From a checkpoint of a small mixture-of-experts model trained on Wikipedia: 95.9M parameters.
Below are experts of layer 4 (counted from 0) of a mixture-of-experts language model. Rows are named router (the router's row for the expert), down (a neuron's output weights, with its number) and show model dimensions 0-127. Each number is 128 + 24 x the weight over its row's rms, rounded and kept within 0 to 255. Numbers have three digits each.
Before each expert's rows: a language model's description of what the expert responds to. This comes from a sample of Wikipedia text that the model never trained on.

# expert 49
Description: Sentence-initial pronouns. He or She starting a sentence in biographies, usually after a line break or full stop, plus capital first letters of names.
router:143119147137153155163148128140105147124163130131158103107145096089140106115139102081146129118080099126113090097112158089142126109131119133130092153142172113111113113145143096159117127134070092117182131186129150125113136104143177094129128108124136142140096140082088167164139126138114133140127108079143107130131105104119114203083095097131101143157161150113126095117121103135127129119127
down0:149134104141116102120127102164139141118103092094121093092098137112087109121163145133116136140116152148135118113122159082142115110143156097099116115105139182117106115124155133123152125139116108130109112168152156154193123105130153116148127129115124118153161114134117152116113124130173094135134159123120148103127114165129143122120109135142144172066143133134131135095115172076165137068125
down1:145084185124110147124118144126136090111136132142137104141098109127057131119093132129121078090151184119093187119103145173126098137114149154107182131126136128160097158111153098138115141115154125142138142091150113135101137083114138156101173183133129113135101157070117148160092171125143139095144146146148178107128122151127144166162120109121064127151162132077123078128129143164128109102092
down2:161139159129173121145113125134127153098137065132168112132183137154144180127166130146127176128102138108145133108098161136114095099091138157109103132129146191139133136097114113116163112137069109131104098151137126112130153128109161173157113123103132117120145046168128115134185111137071095140111142108199174129138139125132149113148156117108120123146155110134115113126123126123065144118144
down3:099106097097139146110161139124102113136155120094150088147159109126121160122126131138103124137119123135094183099103142104111108145146144120122104103112128141107151142179135155103148144125095153162151147153106105130117133146120141146117108126116160141091121129118124122132123113125117093132176122124109111110167139119115074114118161114099127095121146085137126137100153124085123162124155
down4:145127102107107117164127076139104153141097111165109109173128114137140162132083149135087092175116116117105090119104135116128124095150104127156089139121088122114145121120148171130135144138129090146129158122119108131101148121132142137124174139136101128183120086135175066174140143105128092116141105112105124134139154134090142097150143133119121095106085106174150137099145079097162143089108
down5:093132147111123126144100099147137155095135109118120121093094172172108131105092112097134151113128135143105125118123073126092071115133100136116111153094124115154134085137110136098129117099110112131147127125156138119090156206127156123125125160141126101129091139172169091119111174137118101138121063145153122151154122100086105111146095105147135159184131125117123110120138143131158143135142
down6:125140153095150150123102156116079146113128072160165127127130139116113115142131126157112144178114106152121126122139150159114131134136125073129091147130169137155158132164091117142096075105148141198158114110172125148137160129125064121084123114150093141112126162122109129063115119104149123159112157132121112134128134134109117122142082116129126139144125139161147100142140132130155130099144
down7:098141124131158146115117110157132144116114131126138109169145151085115141158123117164132124128083111159092120117136148146147147124116145077113139114162119109125146127168177159089148144197121129096123138182154159137136140140113102095135105093131153120153119163134128109148111163146102138101147170166130133131148169110110133137120140118111143111119171118112139096112200133146106128114114
down8:130136173085089124099146149161141130131146114153097136126122158139126140145105160125122139103137126168123162155101055163094096139152105111091106138129088173114141161123167116117151139088126135158094196148118158114132144127101109090155130119142121129097124128162094128085178124057154150121128124138114132118131133160138121115166104173125128158143128125099145154099147094159124136122139
down9:090104116137131137108152133129150139122081130118123153147158141105108158125128142150113105125164111118147110128168113102146145132132072088154104103122099135116109117114164139148107089146115126148146141131129114124138103107102130130128143162155117112128129119133127104121120118128122091132121125119129148155121158111128132106120158071155117107144150123166137120175153104103129147114136
down10:146182167094133155158113154145135123133139119134165122101140138132106160093148170121157118135117130122143163125093129081119127145144102104146100101121108107129110097115132113165151157155154138153144112119177116153138099113136150118131126156149121134113112070154134086134127066122145095141118113124157066199140121098123130136098129116112176140156071109181153141080145120126182141138120
down11:110175140149121122144127100143112118134099129163103124110144169116105164097143106169134125097095129071053177153122134125087152139117131097100130105146097170129062161110122108098106131159117158148155133123118123141118124109128097082104114178119054123100137106151115124061152128136157169136117111148118158124149140076124149181162106106138104131131111100068126125137143150071103115140134
down12:125098152077133121134111140152170081123120118100105135125120135154128122164091142105078140158115132116143127149122139122140142136145115152096124097081127118161128130112110132094127086155114133138132132156126143149125131088161161137116148112154145170147096131121155061142112151144120167128077132138147145102123117130138144091133128103138096101121159143084177133142172110146141099131151
down13:114086104138126115092114131113145144146122110112125119119141122098109108129127108089114140145139122143145136132162142136103134132124130079157108115142143116107161114136173083158107145112131093104114128134130145118139131128102088130069117098126085135129108076161091113097139108105130164089107116157130161151149158136162128142170116121137123091166115122115147119101112099109128128131155
down14:114096142120156167078159107159056075139114140129133122142127118140156124136129123141102161119130156140125103160135127145172123136145144107134119157076146163133106128100101132103110110153138152114117152155125122150133128154098119135116124104129100138106117175110099150137141118096107145120138132092145128106129120091097139140137098108123157119141105134151130117118093130171120120152128
down15:154154158142093139142091135171132132087127145099148111122109139095164097140132123097162144155165137077151141131133147157098107168137137102126141128125141148142121095115162126181156103125153133114139109132155164169146118106141225161169117140115128130118136167116144128143109138130129119115150114108142117174168153173111118129158163128124105099140124108156096152101127129179141141113139
down16:143153126155116104172103142090148113146110147130126112120104092127179174142156139116138162123101134137120112100169157122135130142191089153096141154144090112115127127156093170165076137150151154101107083133135097120094139127133114154148113104168137111077122127156082139119146138089133148121062124121136135101117132127081080110129103102128124138101134131131111117152143121085091132114133
down17:151121138134114111076124116107082127090166143125113091181138163127101123120120100101086120141077098133116118155115138145181110188127129131139167113115155102121155102105135124148130106108108112101175153151151117107169167098123135111149119140130127139170155097120152138110151114114100138137129156083119115126089139110130122098143133098145129114139109114101147123164137165129075137162133
down18:131119149116164142112133116149111116142116142121144099160121100125112157115141076146166109125131124102137113088106113125149114171143118152129109154103096086127137141127072161113162097154091168134130143101139134136177112157083167129102127136116179120107112162154096168111096144119158095125116113107110164150160114102128156113116133155148145090115129141120162150131087117096095133103163
down19:136139142159129109133138133130114121114128120167129136098119080084095078074118153081142145153135166155121100135139173119160124114154115156140174162120136121151128162143107150146127181116125082147147206132123191144135127107119142163127101127115142134103122133124143157124150098112128101145083087095137160141110092130096151134118118159112106113110141089137114115158102112178133145148148
down20:098176121098128128124120147164108150157120153092113131150096130119137127137120109125105103148148120123147128143125092110114117133152089161084118124088129125147173126144131101087141132149142116122070145128158117158149184164140121138123147076123137108119172098119158157106138137148121112147129123155144155129102129101163111131155176135121103142117135123137151116110074088132129166097105
down21:119125135159113129169063156136144111127153122130123144129120146135174202153154096120139112125099156122134112084092112122099122154162106107127121111171155125072124122188098144160116131140107151166128145121126115113143102115157101076122121145137085082108130121113176085137121122111170171119114144141137101158155110105102114106104111152126079102097121121167135131142119131148111110105111
down22:165107146082123134128139131136092128162103085175115154139114123131102182101113097117125110090126129158100153135131090094128123122128142074136134153098118138148116159139151114134098152109102131113120162115094103130127132111150102081149087104181128121096105118126154099113129122114153127122154147087138113182154161174115139159086169072117119125128133158151126114174132149104162110150089
down23:160124171138169115122130148146164147146166119159130122128101122152088108144090108147134122118092160100163143088103094089136134128116117151170171128114101116126123125094104129146148120137125091115109127130117089145183137084185129136117106093170146092164104136138145129139118070127152114131105158156075144131111097161137143114159098165128095134168118146117117139130086119100141170137114
down24:100118139137143095135119131118118114096151138121120140120137112109184155097095143109143101079122143136117130090148077133133144130128117073138156136073130140166119134181122135128147114164097164099162106146119095105164085112132128112098122141144111137119166120132096150189135132140109052129147096137158163174175147132130170096117117130080111140145151146132133119127124120125141109113120
down25:100167138148111116144100126136197141140132154138143106089122111084138145149085109125112160171177107140162130092112105081148088131139180105098135143197161114141074125150124176122116177143127086131112115140099114126092081140143132086125144163133147076139168170072094108107160136133171131124134131142109151073160138105139166142078117159135147133123121099152136134151126143132142129098128
down26:108125111101109104133116138069123119071106145120173119104144172096093134165108144114122131122109113120176128095131118141115103075156125114124113147144114125108103101148152156144094122131107171184111147151132146135123111142093082165129138129160140127142179109131157123133128123164112122165198147100139128147153079123095075176131135117154134093126109148142129170150139157117145120092084
down27:121109116155080143105153132105111118126133160075103142128150094149142136101101155093136164121108127141105143088151136077115152111163138149136116158188131154125134152102129181143144137140141107152116112126138147140130115106149150110109165164080107100089142126096161118081135159134146090144124125105144159116119144121138159129100129120125146140132099109160079079143130160147105109127128
down28:133138132150108184107113099141192123157116112103159119117135146136135110133141144130109155141123115098148114120130093122154129126150110137122146138119093134133112099129134167128087094109166159085098095135136116140141122157131172161112094147130106118090124143123119121142150136113091154123106136103103129100140127136140125108146126148161140102088173127178143124102153138129105118128145
down29:132169130099125081137116165113150151170145123170118127116076130103143094134158079106132112136193130138127166144151171140130138092127115089069117089131081109150105158097151120095106129150103150132128109145111098097111109123080147148162120165115109163087097115111133123122100084110171135127154125114119162137147158123118124149140104116142182126116105104091144142118110110132154121139129
down30:101123161127134168132092109103102092125103192157121103118130132158148113096130122119085155106093163107168139176124160115137171132114066102139137120099147116138102146135152122123151131116122129100124143107162093108117127146167088117132110129103138134115136104168095127141150161126129120120085111116135147146146156112135157159146102163112132138084091176113149127132162100206121123170117
down31:123166115113131112130145157140110160147162144135152075146111122122134139139137127150066126128109111121138126146153137118108140147139104142149124126084148116155149123069143103156145066111123081149083112119109128095104157173111137140120102183119134066132151114156142108121110157095091121106100111131128118099157152135172136108168123098125148114167137142096133103159139093121122123131128
down32:105161119123164149089107166138150114161139102104121120076102123172136116151116122149159135103078110137136137160161105098081097154151155125129136121072103129142100159092111120110140157136122131085144175131117125124116110140125150172168118144156172134128167125169158093131128109109140148113146136119179111114133101118072114127115103138129138127080126112126136150089160111125118138085122
down33:132154105130136097168169132133108127120136134155120104099138128104103119119149080125163142152117114137122152141138119106127183091111131111109116140126118111138139164104164086133145155145154075147118164142144136144129105108124152106191095111126127143101101108144125108138169132106133142146142174089091137153160111096127131117137119162101137118109128129156104124122095105188129169134164
down34:135153124147140110117106100120184146125090123143155149150144165148112174114126127108093108152133116116127143096116144163122122156140096080145095105129103115119110136112134138140152143130134193154102088125132158126089102149097102160118149137178110100109119058123157140099129163098113137131139148144113127083123138134117121120108090143143105108081107154125185123107134170100126136170148
down35:136144141127153120133107141108107117130091133110127146108127125192127113153085126128087129173112130137135180152146182090094136158174160105128133118125128185152135157154139095124123121112173129124106154119109145125119137140130123106130116109120116178111188099129128128139135125104123081114130137122151121145113084129152150089111127122157134144147138126159122150168148110159162186179169
down36:135174106090161158076109061096138148107136115136156149117123145123125144127101129126132097122116129147120127158108106127106141138133112138147163171163115091136103139081102103104144107133108083130085128145108125140142142161158109116127092109119188150120128119151148141151151149096164138117158115115092109119123086129135099178120114077123143135158144137107118142159066123113141106157119
down37:125128137082118126160122081091090147125146127125107132112119171121136096087109088083107145117121084083115118122108111094149124086150143095093164118154116136144152109116149121122162128124132094158162154150134139112129115142138119143164195118126108140135155125117149112103105106107145127134098116138166149165110164109066149127121121118120124128107112125144122139151145095168129115115111
down38:115129112106121137144125146110097114137137122131097135131120089153141151090086103106081115114149140159124202096117137082142130128108115135111157140126167137130134122131123096131149167148155155089139190133097116118155127141111137109142142158126145123111116140133135112146084154100113139145110102135204156130163096134129175203092111145146120130169128111095114136122092152156088119135117
down39:102148114130130126139135126153105131102110120121204172110132111102145081126134154147125114133156122129114164106139114172142124147140155205115150146114156107149077098101141156152140161133150120112148084129132142139118123131119122130144115164118128116141111112126106119125131116146138117114171108121105183147164108171150120123111086131119116155110142108126136126100179154188094138094105
down40:124114104140144116097163140113115111160139189118092182086107109143153127090151136111165161138101138108155099131163135121104112118117137151135144142127140133143124105122120107165127120144100128157115160108122102185108100139180130110120109123133151122162113153132098182156135110154178136206133145075135135114122153108136131143125112148093102141128089132132127110125171159149131155119114
down41:161104122145121109108126126134119121118174136113126112127142140101128117105095160103138093130103107157101168143132102144135104080136135083070125121124134111178109105086137112086120141130121092118108101106166112141085187126125113122135099130122130135162141071173125112110124145134109153122142105139161144157161112106184146145126146073119146105149139132092154156112160131061116154120160
down42:085143115113151116144132155128140116172115154119101119138127154126125078140115119100124143141157144148102091154124139111097137113132152137128116134105173138126117156098119118080112150123179133143100141118130117128125125135207112139146129135123128124149100142120154111105087175146169122172159126121101144114130165130182110128140107139109141132170110112152108147120104165133142095142110
down43:099113154114106143163138167119126119093131092129124187138125109129107101125106143106149087111093116136106167157131108152150128153138116104134163127143127154128100121135186164075098122147104140138146113127092142124115092133130134113138154148128129108131098131144139150135119126129093139136185153120111086128105100158135151118146131124109121151120148133147165131160102130140103134117146
down44:117106130085135157145125150123139109115101144083111112115134130133133158169163122145090136111119129133147142138127137115103139117166133099100122115109115135165144135185139164141098138116113140117107088109114164120124140124101081170144136139102121109180109113118083135166133100136096130115129061123121128108132138128135116081141106145131081169161083132158126159176123153140153165126140
down45:126120134085113142127120095123117134092125130165146121104126112146131103097125120143114127078126132138099098110121156124121087137088113123116155101097112091109105129127111114130098160100102124103122109147127117128113130132148106112133106138120098107141139084133138134131127072101111151114126133131120117145077124138097143121124120071077105126146145136130094110149118142148116101076114
down46:117125145127162169142147119146095176108143182138125120117135136124183117098136113108134089096089088115155148162132139127109110142080153122077144082142094142155170145140158116116144122169084108110163117094127130130140128131128110137155098106179113104104143103146101159079133124120127126112098167125085111060174135109105133118127138130109142134141161116153145129143148122168114139132116
down47:148113140104127128131124127138087135114158114101105159144105145098147133089174098110128094072107109090182105174112122178117121161129131159114120124121131110133140134132075122120151115168170147084140104124111145136163110153125154101119175124148085127079143107127161131139141104146127136172143087097101119115099118113073160170182147115145116111125170138147156117124144096152117113122122
down48:145111111107108102078157110093102148130167125135089191100150147152101105134145121137090108101149105105120083134134148176145140125123142121132107097100124085154105149175141152124172132133098119145135102117101118152097113114134102134110127167138157133144121078152127121148105097115111141142120165095115099103148112121117083119135160131173094136108130131113138167173136153067096131127147
down49:090096137097117088168109152138146171185112141133096138150111125100133134121120129130140147110112150111134149099136116180085131169136115128120120096151137119121168168145136145163123091131108124143130098112120152129107106140163103075131125128128134149109132077134120090118147116126127151101087115170123160143124114145080159143100161116082114140139148071084107137141138101107110163155112
down50:117122151184165117128156105156130118143100114087105106129126174122122147126085152121156137134134142124163099123143142126149103150133173206184120127160158125113116147116171126090148151097112105151155142096104149150129118111110121153107148150143110122144104178126105096129131122124127117114093134144096130131134146148166130101098104159109156139124154130143084132126145154119105091109124
down51:129136128150107165131131111125094109104160141142084156132075145081138182155153162153135112137079145131112106129095094099159119093144156173127114112129103139130148137142127158132111121118155119086077124089165137104135069168163127125117123088127125148136135146141139102122189157103141097137119153102164136150139132108132126122098153125118150130139093133129140155135132098132159138164134
down52:154121152146141134156115131130112144128182106169136144159101113155096131148133130161161138111084090138107134143113112130115147170111108140128155172131095104166107091136086129118138158058117144129160113134146146121130119101124075141147140111143158164091109116136152118111073114098150152080105126157137152116120127150142173132120150136155121107119147146115113143127182148060121111131094
down53:143156101112110102140127121120139133117097114137119147165154112103144106140104132134115083106126149139173116096128142153120117099113155155106124137183188135106127170137179134142126127133115106133186143113129133155133132117120115135103123146124157090079121116118099141128131168081114161139096144129124101071099123115121165104111143105142127162107168131122133134090126116149142155176147
down54:164132123113096116120149070120147126126102112124121114156125093157088166134091078167119104115122145100144186109121133132140160132138170116154110139135111151134147118085134111159112125117154145141140149130097162129166141094165166140126122119147116095094144113146101144167161152113111119151145130077124150165165123137132092117125144152125123102154099130117145179109162081148135135142190
down55:115127101113114149112126161123091110164097119130168141109103075136105125123163111134115129131117126121126172116113142112145157144129124148144116120133166095120145142083090104117132106138150122130098141136120114109129110104133122149155135133098165139094113129162111082143137123134078103103108141133100139100141123105158122177119126113144132070137156133114099098141094134135121154088100
down56:124139142108119119142101130093114106136144139129120128094112108084147108165149122119115136113114149139127102139154147105133119128120182083138105118132118074137145099124131160154154128167105089107137154157135116124130146136105108139085102107113146137142105158096136134093151112102145108167125145070156098133099111132112132199130111091131124148131168167151132130120118078151139132135164
down57:111155147122154119113135136111115140146159153115143139157119144152156137129109105103141155110132116155139175121164113173106077129175127135098136133154168129113163134132127109149139098136106104152137163163113137144141133142123132107135137095153155131151112134130127135120082113148100143132093145135116123163157163124108121154157118115096076106143114088166130114096123104173152133165134
down58:164106130122080145113153131122135084127137144096054105163146177146127136140124135145116097137165142169117069144135125097094116106130147117142136126109153118142128146119172109160118103144113106096130144121115089102119134172088097086076108178173133135118143081120158172145110100108122147119102101109109159124146177123114125147146155124120091083169176107161169104081126129141109125154133
down59:145099133139125090176116135153146097133179152168134110113081137132079142065124168161127133136143112145127119135134109086101118117087119124180111180139129119130146117106117133144135119102139083122121168112164143125154134126133104130101126118137095134144135090134122115133137125123087142115144132151115117142150141161118118146135150148099147124123105121112065127171113129129126116135134
down60:115141100144140164124114123121136147111165100116102084123109109065161100132117111125118112157132137144146109108110154141092128109098085118147164166147116094085166169089165143154131100081120143169163134135166099116124148108115126143122102151103149158154128070157131117112078063127105143090143138130108171086131130116132137115137118101101107075162147123139156109094116106090148141081111
down61:136146120171159129094102093126109113186133089142113111112118113136099076102132163107083087130127125133105130108078102142146144112122121130118145134164110122087096141139153131135152092177089089087109151134129113144125125111100126141182121113115110109100065118124132125118118135088100113163120147160123061126169131138109136149096144119142095123143134137127105147086086119142088120113093
down62:130124189111127105131131125123119102142137143136153181090147129160104132109099122138108128107183129106129188144114131155113147147122110108190157133131115116158126142137092079126158136142149119121132170160091104108114134122103134121134129137124123106129090134111127159167159133087144117118151082106118170149124112112147131178123152137117119123156169128111133152146051075161140143139139
down63:139171168126193123134104144073094161143112111122091096111110105134193126109137157125125142151105132137141146134142120168094151135098154134139117147128134143116167138148137150107138123127129119140151156117113077163171152097147102134172116097147169126107091112156099150122130111114132134129134150085113171158136164136114119116126152116134098116136154142149183137123139102110121136137147